config.yaml
n_layer: 9
experts_per_token: 1
moe_layers: [1, 3, 5, 7]
normalize_top_k: false
init_std_router: 0.0091
lr_router: 0.000587
n_kv_head: 1
vocab_size: 5694
rope_base: 3590.0
decay_shape: "cos"
train_tokens: 457500000
steps: 6981
dataset: "wikipedia_en"
Below are experts of layer 5 (counted from 0) of a mixture-of-experts language model. Rows are named down (a neuron's output weights, with its number) and show model dimensions 0-191. Each number is 128 + 24 x the weight over its row's rms, rounded and kept within 0 to 255.
Before each expert's rows: "raises" lists some tokens whose logits its average output raises strongly, later layers aside. This comes from a sample of Wikipedia text that the model never trained on.

# expert 14
raises: "ug", "u", "ur", "ar", "in", "av"
down2 [107 154 137  87 145 146 129 120 133 151 136  99 153 131 162 174 114 143 112 109 113 117 180 106 126 178 107 143 161 153 121 123 127 103  95  91 120 109 134 146 124 139 137 134  88 101 101 149 108  96 113 128 132  96 113 108 127 143 159 114 149 105 135 139 115  85 173 124 170  76 119 145 113 121 210 144  94  99 119 151 147 142 156 138 126  99 126 140 152 134 136 150  77 130 119 144 144  89  95 115 117  89 151 113  96 197 127 162 142 121 124 116 122 108 137 134 154 103 142 158 131 157 135 125 131  82 123 151 151 146 126 122 136 116 148 117 101 124 118 136  91  96 148 117 155 124 108 162 117 138 131 131 164 128 175 107  85 142 145 144 167 139 116 116 142  69 145 143 173 125 159 144 142 132 147 119 127 166 143 137 112 160 111 154 187 150 137 153 114 138 113 104]
down3 [152 142 155 151  85 175 151 118 174 103 166 130 129 129 174 115 127 140 119  57 117 160 103 119 138 130 106 150 127 125 130 131 110 134 108 147 129 107 149 145  89  99 114 149 117 137  95 134 105 110 101 151 142 118 139 131 107 127 133 105 122 143 105 146 156 137 157 114 104 128 125 110 135 138 114 160 136 118 152 147 132  80  78 140  82 108 113 152 135 173 157 119 126 146  88 156 130 157 133 143 129  89 125 133 127  93  98 127 114 134 142  80  68 152 137 108 134 132 130  91 137 156 114 140 114  88 139 141 159 120 119 137 118 140 124 144 131 125 122 135  78 119 136 120 135 202  60 119 163 111  73 181 118 124 165 135 135 138 139 104 113 117 111 168 111 112 157 164 142 109 122 117 121  96 127 145 114 124  92 161  97 106 114 131 118 183 101 144 133 154 159 125]
down4 [141 104 138 120 114  94  99 149 158  97 179 167  89 116 135 157 128 165 105 114  96 120  94 125 115 147 164 124 134 137 106 109 115 131  89  80 182 116 133  98 178 130 119  79 144 109 101 107 176 106 158 116 135 142 119 170 161 118 150 136 123 127 131 172 117 160 143  92 129 114 144 102 149 136 114  93 106 105 102 140 139 112  97 129 145 110 150 118 127 143 135 125 146 132 149 118 125 144 122 122 135  97 129 102 131  84 153 140 103 121 136 145 150 118  87  89 143 166 138 189 111 154  88 132 146 136 124 161 120 121 145 115 121 142 113 131 117  99 122 137 147 136  89 114  89 135 147 137  79 152 129 189 103 140  85 134 195 120  96 172 145  82  98  95 129 132 153 140 120  94 123 143 159 133 129  98 157 117 107 163 155 130 115 134 137 130 125 140 120 100 120 119]
down5 [153 116 167 117 133 132 145 147  91  98 144 106 106 150 126 145 159 108  94 183 140 119 102 147 139 130 147 126 127 129 135 150  73 152  93 123 121 190 114 111  87  92 120 138 111 123 138  93 119 158 139 111 148  95  87 122 138 160  97  90 141  91 122 126 129  90 119 126 160 118 111 169 112  78 114 108 103  71 150  77 133 132 116 107 119 130 159 140  95 150 136 126 155 145 138 144  68 137 122 124  94 180 139 100 149 155 139 140 135  92 121 148  65 122 116 141 146 133 144 130 151 132 124 100 147 102 114 159 131 158 109 175 159 117 128 143 178 136 119 124 138 151 140 137 118 120  98 132 126 125 138 116 115  98 117  94 115 136 154  97 106 111 110 111 113 147 134 145 166 109 169  99 107 153 139 154  99 138 137 128 154 129 107 132 111 105 177 141 115 116  92 175]

# expert 9
raises: "en", "u", "i"
down6 [ 64 123 179 129 111  67 142  95 113 107 130 112 125 127 101 112 112 153 167 138  92 127 136 142 165 107  92 130 131 121 132 139 135  95 142 123 137  72 144 131 141 133 106 110 108 136 142 124 135  58 140 147 101 146 129 124  98 121 177 157 154 130 124  91 142  85 108 168 144  97 125 121 103 145 127 144 110 130  72 157 144 102 116 127 143 110 131 144 138 155 147 120 123 129 114 114  76 134 180  87  73 164  70 123 146 117 100 103 125 116 129 133 143 122  91 141 134 148  81 141 147 105 125 151  83 135 135 137 102 115 120 130 138 122 138 142 143 127 147 123 116 132 134 127 154 143  59 165 154 142 130 147 142 101 105  87  91 119 184 121 142 142 119 177 103 139 139 150 157 111  98 134  97  97 126 116 129 129 118 127 114 124 141 145 133 104 113 143 146 132 138  87]
down7 [161 138 112 125 112 127 125 121 125 114 130 142 120 159 133 130 146 116  58 145 148 112  83 146 159 176 178 120 124 110 103 152 162 132 127 126 123 161 161 114 112 128 137 118 125 127 161 130 117 114 155 161 160 113  79 139 131 117  86 128 117 116 142 105 113 148 121  77 123 174 122 134 123 107 147 158 156 160  78 149  95 102  98 150 100 114 133 160  84 147 109 141 141 134 144 127 114 150 145 146 172 133 124 158  77 132 140 119 130 175 126 137 119 149 120 116  91 139 121  94 121 105 121 107 114 144 112 100 142 115 162 117 153 133 120 154  91  88 148 111 160 152 115 131 119 126 108 122  85  97 134  70  91  92 122  83 163 158 165 160 123  72 145 124 147 155 165 123  89 137 141 118 143 141 117 117 140 127 167 126 166 140 116 121 179 104 109 104 141 126 117 101]
down8 [137 137 108 130 136 122 123 144 126 101 141 137 155 122  79 107 127 152 162 129 129 143  99 124 115 145 111 177 214 143  96 102 131  83 123 128 125  97 114 117 139 163 102 148 119 106 116 128 128 108 133 127 108 181 148  65 107 103 108  75 116 116 147 114 136  96 112 124 116 136 158  99 126 128 156 121  94 160 149 124  89 127 132 128 138 119 155 119 113 113 170 148 121 148 115 129 123 169 115 174  88 136 162 110 112 102  85 149 123 162 142 182 116 117 110 137 151 120 160 119  77 142 156 111 142 141 162 124 132 120 122 119 138 134 102  99 101 106 159 164 140 151 105 115 127 110 105 100 124 113 122 145 137  93 110 137 108 106 163 147 138 144 121 176  96 124 133 148  89 112 135  48 149 145 118 141 163 186 108 125 160 139 120 114 127 131 134 129 125 169 136 108]
down9 [122 105 105 143 210 109 129 159 140  91 105 159 117 147  97  94 106 153  72 122 126 103 141 100 128 149 139 120 132  91 143 147 102 140 111 153  56 125 127 132 123 139 158 151 147 132 125 123 137 139 164 134 139  99  71 107 143 137 161 119  98 125 146 160 129 149 143 156 110 167 139 150  82 135 140 154 101 156 102 142 136 112 124 110 119  99 136 151  84 152 176  87 143 105  58 132 134 144 138  97 132 115 150 137 136  75 140 106 126  73 149 111 170 143  73 121 136 143 156 140 123 154 113 135 122 145 123 119 143 122 106 102 140 131 152 123 155 121  98  96 132 150 138 151  98 136  90 114 131 152 161  78 112  95 164 116 151 151 108 142 107 144 112 115 137 145 138 148  92 110 118 101 134 129 118 147 130 107 130 106 119 135 151 150 138  86 135 103 130  97 125 135]

# expert 13
raises: "ing", "ed", "s", "as"
down1 [141 107 113 159 123 130 141 131 130 104 140 138 165 157 128 133 128 130 121 149 127 110 140 111 122  98 138 148 125 116  87 147 124 138 105 154 129 101 117 119 107 144 107 124 125 113  86 105 121 132 117 145 142 156  91 157 143 113 145 122 130 128  73  89 164 134 170 131 118 104 130  69 141 162 128 173 139 110 130 179 160 169  93 131 109 117 116 123 140  89 135 181 113 176 157 151 108 122 107 136 103  73 166 110 104 101 186 117  58 114 129 149 134 150  91 152 132 114  91 115 111 126 126  98 136 118 160 175 121 170 102 144  99 138 126 163 149 168 101 153 138 107 120 132 129 147 137 118 150 133 116 135 124 114  88 116 147 152 115 125  76 110 144 100 139 131  90 120  90 131 108 166 132 108 140 146 109 150 109 147 143 188 100 110 147 113 111 137 117  93  99 160]
down2 [131 140 138 107 119 126 133 161 116 141 104 101 115 186 129 137 147 128  93 126 130 109 108 132  99 149 128 139 123  60 103 127 125  85 145 176 114 136 133 111 137 121 101 141 130 118 146 120 160 111 136  84  95 141 109 107 121 153  93 108 106 139 146 123 160 133 138 164 180 138 127 148 103 111 116 102 113 120 155 109 125 106 149 123 108 114  95 123 119 101 154 125 139 154 134 128 141 137 187 120  91 130 113 170 142 123 146 142 105 146 114 125 129 142  92 136  98  79  93 126 107 124 131 143 109 137 134 126 133 154 102 145  71 144 192 121 172 107  97 158 128 111 137 125 150 128 149 128 118 117 150 167 107 142 156  90  92 130 168 140 203 106 140 122 155 138 167 136 177  97 103 120  95  94 146 170 162 100 114 129 132 125 128 158 106  91 100  77 131 144 137 155]
down3 [147 113  82 124 107 160 150 122 143 112 121 120 126 108 124 123 161 140  93 108 141 157 161  98 100 135 132 156 106 156 111 152  87 138  86 130 111 164 102 110 117 115 110 129 128 142 166 156 117 158 150 141  96 148 101 151 180 131 136 138  88 143 127 129  93  96 122 172 114 136 153 152 140 126 180 133 186 125  99 100  94 152 108 125 146 162 160 113 134  93 121 150 148 121 105 135 132 150 138 126  84 131 111 130 151 113 143 177 113 185 149 133 117 145 169 153 115 169 161 111 134 140 120 148 107 150 112  96 133 159 117 138 121 178 152 115  94 115 161 150 111 105 128 112 142 139 139 111 101 182 174 143 116 124 130 124 129 124 167 125 118 134 105  75 126 104 130 168 164 138 123 162 103 125 100 141 149 119  94 121 118 133 159 184 122 127 105 139 102  85 104 137]
down4 [110 171 157 127 184 127 117 139 136  93 146 114 145 116  88  99 127 128 124 145  90 111 114 157 136 150 125 102 101 111 130 123  58  88 135  91 127 152 120 132 109 130 111 128 118 129 144 188 140  95 114 138 142  87 156 168 128 117 134  90  87 140 171 110 164 161 122 116 125 137 114 130 148 143 129 125 129 152 132 145 171 145  91 146 144 112 130 149 136 126 144 145 106 160  68  59 160 102 147 175 133 143 140 108  88 119 126 161 127 135 117 114 145 134 154 126 132 152  99 159 121 165 112 177 152 137 168 123 108 114 151 125 115 131 141 112 109 139 160 111 133 142 124 114 124  87  96 179 125 144  95 128 165 123  73 125 146 117 104  92 131 130 120 140 114 142 163 121 130  98 101 141 151 142 154 124 152 137  96 115  93 116 110  94 139 138 131 175 144  94 148  99]

# expert 2
raises: "6", "8", "-", "7", "4", ","
down27 [130 138  95  91 123 146 146 118 160  94 138 125 142 150  99 110  79 130 144 195 120 112 125 155 112 137 167 141 129 154 142 138 117 126 155 120 178 158 165 128 132 150 177 124 133 145 142 107 149 108 140 134 128 154 133 170  94 139 107 132 154 115 133 102 115 179 145 120  97 107  93  94 130 155  95  96 166 107 149 138 134  87 135 166 155 150 135  75 137 170 122 159 118 117 115 155 128 129 117 126  97  89  99 115 148 134 163 185  98  95 142 153 155 137  87 126 122  88 149 134 134 149 153 123 117 145 106 154 116 116 142 166 194  96 123 122  97 154 147 121 145 125 100 103 128  95 102 187 126 155 103 106 109 108 120 140 128 133 151 126 123 108 105 133 127 116 140 141 161 115 117 153 137  98 139  92 178 131 101 144 134 135 103 124 124 108 145 146 136 176 130 110]
down28 [139 135 145 141 145 156 118 104 174 140 145 171 109  96 147  92 141  93 151 127 109 117 112 128  96 103 129 151 135  87 115 119 124 147 117 127 123 101 136 122  91 156 104 139 110 116 127 103 163 121 167 133 133 103  98 110 127 128 131 144 118 126 116 115 140 170 110 174 137 116 166 129 126 127 110 142 163 113 123 123 154  97  86 104 102  74 135 176 122 118  70  89 151 143 159 151 119 157 139 135 133 150 127 121 114 168 139 107 108  92  79 137 151 148  59 179 132 123 106 182 144 120 141 147 100 179 148 156 126 118 154 141 141 143 156 155 171 156 133 124  87  82 119 169 132 134 126 120 123 147 121 123 124 102 148 125  90 164 142 132 118 173 138  97 123 116 101 137 125 177 106 145 115 159 127 149 132 132  93 126 118 135 155  98 164 105 130 127 111 119 135  76]
down29 [108 134 142 152 130  92 133 139 105 150 146 157 124 121 111 129 147 113  87 141  91 154  80 156 138 143 145 126 106 154  87  78 103 163 129 118 118 139 144 159 114 135  95 130 140 106 142 146 104 147 157 117 108 120 160 152 128 173 143 139 117 127  91 150 116 109 134 156 157 137 113 122 121 135 122 130 129 121 134  59 131  71  81 135 126 149 117 157 138 111 145 125 109 157 112 109 122 145 148 116 148 170 137 101 133 110 155 108  95 124 157 142 152 168 119 122 146 113 117 114 182 108 130 126  65 121 135 124 129 121 169  90 169  99 131 131 115 125 154 107  93  89 145 148 114 113 124 118 103 107 119 132 124 121 163 103 144 129 135 167 141 135  93 108 109 136 159  68 189 172 121 158 151 131 147 139  86 105 153 126 137 128 161 111 121 137 176 182 113 166 116 156]
down30 [138 156 130 127 138 125 122 109 123 105 137 152 133 123 131 139 125 146  94 129  95  93 155 161 114 114 122 158 113 131 119 125  74 114 135 146  91 157 101  99 132 100  95 120 164 158 156 202 112 128 133 137 155  97 137 110 149 146 109 128 109 181 144  71 127 118 152 140  89 108 142 163 127 138 135 121  98 118 139 128  81 155 146 133 133 128  91 134 118  93 151 114 168 141 127 126 116 115 162 174 126 164 160 146  88  95 149 158 136 105 128 140 143 144 163 107 108 112  97 129 171 122 122 126  75 164 139 138 110  78 166 124 141 122 180 132 113 135 122 131 122 109 132 156 124 104 121 140 127 109 129 121 161 129 127 129 121 101 142  79 117 127  81 147  95 127 115 115  50 110 134 134 123 125 146 132 104 133 189  93 128 110 103 123 127 121 161 145 155 121 175  92]

# expert 5
raises: "av", "ud", "ib", "as", "i"
down3 [116 128 133  93 164 143 119 181 132 126 166  96 115 126 145 185 122 151 135 143 119 142 128 134 123 111 177 127 108 184 173 140 138 120 124 154 137 110 125 132  90 110 173 162 125 136 158 162 149 115 135 138 141 155 135 119 137  85 110 116 150 153 144 123 102 149 148 127 160 149  95 162  94 113 130 129 127 111 119 122 156 137 131 141  93 109  87 109 123 107 107  86 120  80 115 133 114 163 132 132 151 120 157 118  97 184 144 114 159  90 155 126 126 115 143 106 116 143 159 102 124 160 112 120  79 147 135 109 122 112 156 119 111  87 129  93  71  84 107 122 118  89 131 117 107 114 151 138 115 101 165 170  91 149  83 145 132 134 105 121  86 122  97 135 150 167 126 145 106  90 117 134 148 145 122  99 142  95 157 137 172 167 155  88 141 140 116 134 101 124 143 116]
down4 [143 121 124 156 134 169 123 115 138 115 118 118  91  98 145 171 135 122 135 109 136 153 120 181  92 132  87 160 164 162 117  89 102 147 147 103 146 137 130 129 149 137 101 109 140 133 143 158 136  87 139 195 135 132 105 105 135  96 140 110 136 137 134 111 126  83  85 111 128 143 131 130 120 139 112  82 138 100 117 143  93 160 115 111 133 104 177 166 127 145 156 133 129 103 121 108 121 130  91 118 173 158 136 113 128 128 120 127 137 118 128 108 126  84  96 153 160 129 154 156 108 105 118 129 145 139 126 177 136 158 106 128  97 132 100 127 124 135 144  88 160 136  95  97 117 173 100  79 115  86  78 131 122  95  93  99 122 113 180 141 126  90 157 130 131 101  90 152  69 106 131 115  98 174 151 125 113 129 145 105 103  88 138 139 113 152 138 146 132 150 122 107]
down5 [114 172  69 102 118 170 132 137 161 167 137 161 148 107 132 106 130 128 151 134 124  99  90 157 116 123 139 124 111 110 146 143  85 117 130 172 124 137 132  89 126  94  76 151 113 162 126  76 150 133 103 107 128 106 131 169 148 127 132 135 106 125 108 142 131 105 116 133 115 114 108  88 172 131 137 150 134 138 117  98 153  69 144 136 124 142 121 142 160 149 116 160 162 200 109 107  76 103 125 130 110 138 167 159 140 128 124 127 153 102 124 130 114 131 111 129 108 140  85 121 122 141 135 144 109 145 103 118 108 123 127 108 127 206 120 122 174 115  76 145 127 142 119 138 137 162 199 140 124 116 119 121 143 156 148 124 156 165 123 126  92 117 111 123 145 155 132  93 163 104 166 114 116 120  96 115 156  72 128 147 113 126 137 112 112 111 122 108 134 153 137 111]
down6 [ 95 154 135 121 165 129 133 111  96 150 180 131 164 128  93 144 113 107 115 152 126 112 147 143 105 175 129 146  85  74 142 133 128 159 150  96 134 144 143 103 162 102 177 128 103 136 101  94 136 112 129 118 132 125 162 131 133 137 136 184 127 180 160 131 166  85 160 126 135  98 126 139 123 106 114 121 141 115 119  82 154 107 136 106 113 170 136 140 163 125 133 103 100  99 126  80 114  80 160 157 141 151  97  98 108 140 127 150  96 146 152 155  95 124 124 136 123 143 124  91 142 142 183 125 122 117 132  79 100 143 136 147 149 132 119 155 130 149 101 184 142 152 147 154 125  76 100 107 117 131 140 101 143 141 172 147 118 121 116 121 159 153 124 104 119 110 118 109 183 149 131 156 107 100 151 112 102 101 106 127 118 119 140 116 128 121 152 132 104 178 129  98]

# expert 0
raises: " in", " to", " and", " on", " by", " for"
down1 [106 134 114 116 143 126 128 142 112 153 133 168 149 134 127 103 122 122 100 122 138 131 117 178 108 132  98  79 131  96  87 119 171  90 120 119 126  96 161 161 132 178 161 116  96 133 155 131 119 130 171 129  66 153 122 107 139 148 113 116 179 129 139 110 121 127 160 154 106 141 168 107 156 105 110 152 142 112 182 155  81 100 151 121 146 156 164 133 107 121 124 140 162 101  89 107 127 122 133 120  87 105 136 127 105 136 112  91 168 137 123 100 156 142 128 137 103 157  98 129 102 145 114 119 143  69  98 147 121 132 103 150 121 138  91 131 147 158 107 144 137 125 108 130 128 161 140 112 124 131 115 159 135 124 124 167 167 111 105  76 130 127 130 151  79 122  76 120  81 148 112 120 138 153 133 111 113 164 134 147 158 170  88 137 138 152  89 134 120 100 137 157]
down2 [143 135 137 191 115 163 134 129 125 125 156 127 173 139 123  84 143 149 139  97 107 157 126  88 148 145 114 120 125 101 154 134 184 112 140 146 111  98 125 123 155 170 159  84 155 139 148 121 161 125 108 146 126 107 121  86 129 134 163 122 120  78 126  74 114 132 132 130 136 121 128 143 118 118 102 100 160 143 105 131 137 117 121 108 149  93 143 110 150 150 136 109 112 145  93  99 163  99 110  98 195 140  80 162 146  84 129 147 139 129 115 141 121 151 154 148  90 157 188 131  78 130 124  65 140 123 146 108 107 140 100 157 126 115 176 136 143 109 121 144 122 133 158 158 152 131 144 117 114 134 121 101 119 109  88 144 154 114 139 149 115 143 146 101 168  93 139 157 108  92 146 134 108 130 125 137 138 106 138 128 119 134  87 103 121  92 132  95 115  93 135  88]
down3 [114  77 178 149 137 171 112  97 105 126 154 165 135 130 122 122 134 132 135 146 151 107 125 155  96 118 150 111  88 159 144 193 135 102 163  71 115 128 162 142 107 137 124 107  94 126 161 125 127 135 117 114 110 102 105 107 119 120 101 147 118 144 121 111  88 128 136 135 151  66 129 139 139 103 151 118 110 103 125 140 135 131 135 113 173 143 176 147 155 100  98 173 144 152 158 154 102  96 146 109 124 122  70 112 130 120 164 130 156 127 115 150 113 136 113 106 156 103 139  93 148 100 135 122 112 114 180 133 123 127  97 106 163 144 124 123 118 161  93 119 119 117 138 137 141 130  97 102  87 153 136 138 143 123  91 155 178 100 120  95 109  77 118  98 124  84  95 125 119 115 106  97 154 127 153 114 146 136 135  90 151  93 116 152 142 110 137 150  98 130 118  82]
down4 [170 175 119 134 109  95 131 129 109 158 122  90 154 137 112 116 158 155 127 150 125 126 148 119 114 127 148 131 154 116 141 105 128 116 118 158 111 172 116 146 133 125 142 127 143 151 186 114 134 134  89 155  84 126  59 101 133  97 216 120 166 153 143 148 153 116 108 120 132 129 117 116 112 109 142 133 125 122 154 156 123 135 148  97 135 137 171 108 108 112 152 115 139 152  98 112  77 103 106 172 159  95 101 184 129  87 133  93 142 102 115 154 108 121 151 143 165 109 148 145  93 102 124 155 111 158 165 119 116 133 126 123 111 115 131  99 120 106  94 174 128 136 118 119 119 124 120 121 163 109 123 147  98 145 146 116  82 108 162 113 147 105 107 125 146  91 149 113 117 107 145 144  87 121  91 118 113 148 148 162 108  93  98 119 146 111 132  76 162 131 136 122]

# expert 3
raises: "in", "i", "u", "as", "p", "a"
down4 [112 156  75 142 154 133  77 104 118  90 138  86 126 176 143 130 125 108 160 138 153 142 143 140 128  67 137 153 115 156 165 115 114 149 135 122 133 141 138 147 118 135 157 136 122  92 145 142  97  96 136 123 158 122  85 130 131 120  87 100 114 125  75 159 143 154  93 113  90  86 135 125 137 141 145 142 117 160  91 127 119 158 120 107 101 117 129 142 107 114 145 144 128 128  93 121 159 117 193 138 149 117 134 128 172 159 130 105 149 117 105 107 142  91 135 145 111 160 164 139 120  91  72 145 105 107 129 171 106 142  83 179 118 105 125 122 102 133 168 184  77 123 116 123 104 113 115 102 117  83 124 125 157 162 113 121 161 126 112 157 116 110 135 126 151 164 115 117 105 128 114 143 173 134 120 142 118 123 132  97 128  95 119 155 152 134 129 115 152 158 139 103]
down5 [133 160 158 136 131 135 112 130 100 106 136 149 142 137 101 114 130  98 114 124 122 132 123 170 117 108 107 110 152  75 136  86 124 144 136 136  87 139 134 130 115 148 119 125 166 151 118  95  95 141  92  91  98 108 105 112 103 167 154 117 108 104 173 149 140 158 148 163 131 123 130  96 128 124 143 145  90 106 138 126 143  69 118 131 135  82  67 147 114 106 125 172 125 136 176 119 116 144 163 156 113 118 124  98 110 120 113 130 125 125 125 142 148 122 110 127 144 112  98 172 141 142 186 119  90 123 111 178 149 127 105 111 133 106 112 120 141 136 120 160 145 130  95 127 105 106 155 110 145 157  99 119 138 118 101  93  77 124 128 188 141 146 144 146 113 117 109 117  89 124 113  89 114  82  91  69  89 100 135 113 157 132 128 131  93 145  87 128 124 145 179 110]
down6 [120 142 158 166  89 139 171 122 179 123 105  60 120  94  79 131 158 114 148 156  93 108 102 134 114 122 148 107 120 159 138  75 112 128 148 132 111 142 159 138 129 155 116 129 120 166 123 161 129 138 118 109 127 140 147 117 130 139 145 108  90 105 113 118 157  81 135 119 129  70 149 111 117 132 110 129 134 141 122 162  99 169 177 139 158  93 109 126 135 104 123 147 141 108  86 122  90 121 113 113 161 105 148 120 131 150 141 149 161 141 140 160  85  99 123 155 112 125 126 171 131 119 109  88 105 120 124 106  76 122 148 113 123 137  97 153 127 163 144 147 110 152 127 101  90 124 133 116 132 111 121 133 139 118 102  85 183 127 123  86 145 150 116 142 161 137 169 128 176 164 120 132 136 132 159 146 104 111 135 174 155 151 137 115 128 124 160 179 160 105 131 145]
down7 [118 127 141 154 104 112 118 139 132 103  83 137 168 194 151 148 118  61 151 154  92 166 131 135 150 122 120 120 125 147  98 158 156 138 182 141 110 122  87 153 154 159 155 161 128 187 130 124 130 126 131  96 125 120 107  95 132 134 131  86 132 131 127 109 126  67 113 132 151 133 148 159 137 109 126 203 113  98 131 144 152 114 151 120 139  90  84 110 112 141 130 121 124 131 141 162 111 172 142 147 166 121 137 143 153 116  88 113  90 127 120 123  95 101 137 168 106 153 141 155 129 145 110 174 110 164 110 141 112 149 122 115 153 147 115 102 116 124  92 158 155 114 149 154 102 141 169 146  98  79 115  98 122 122 151 144 110  94 132 119 117 133 131 128 127 157 128 139  88 131 143  90 141 157 149  93 129 113 144 158 112 112 144 151 142  86 120 120 154 120 143 140]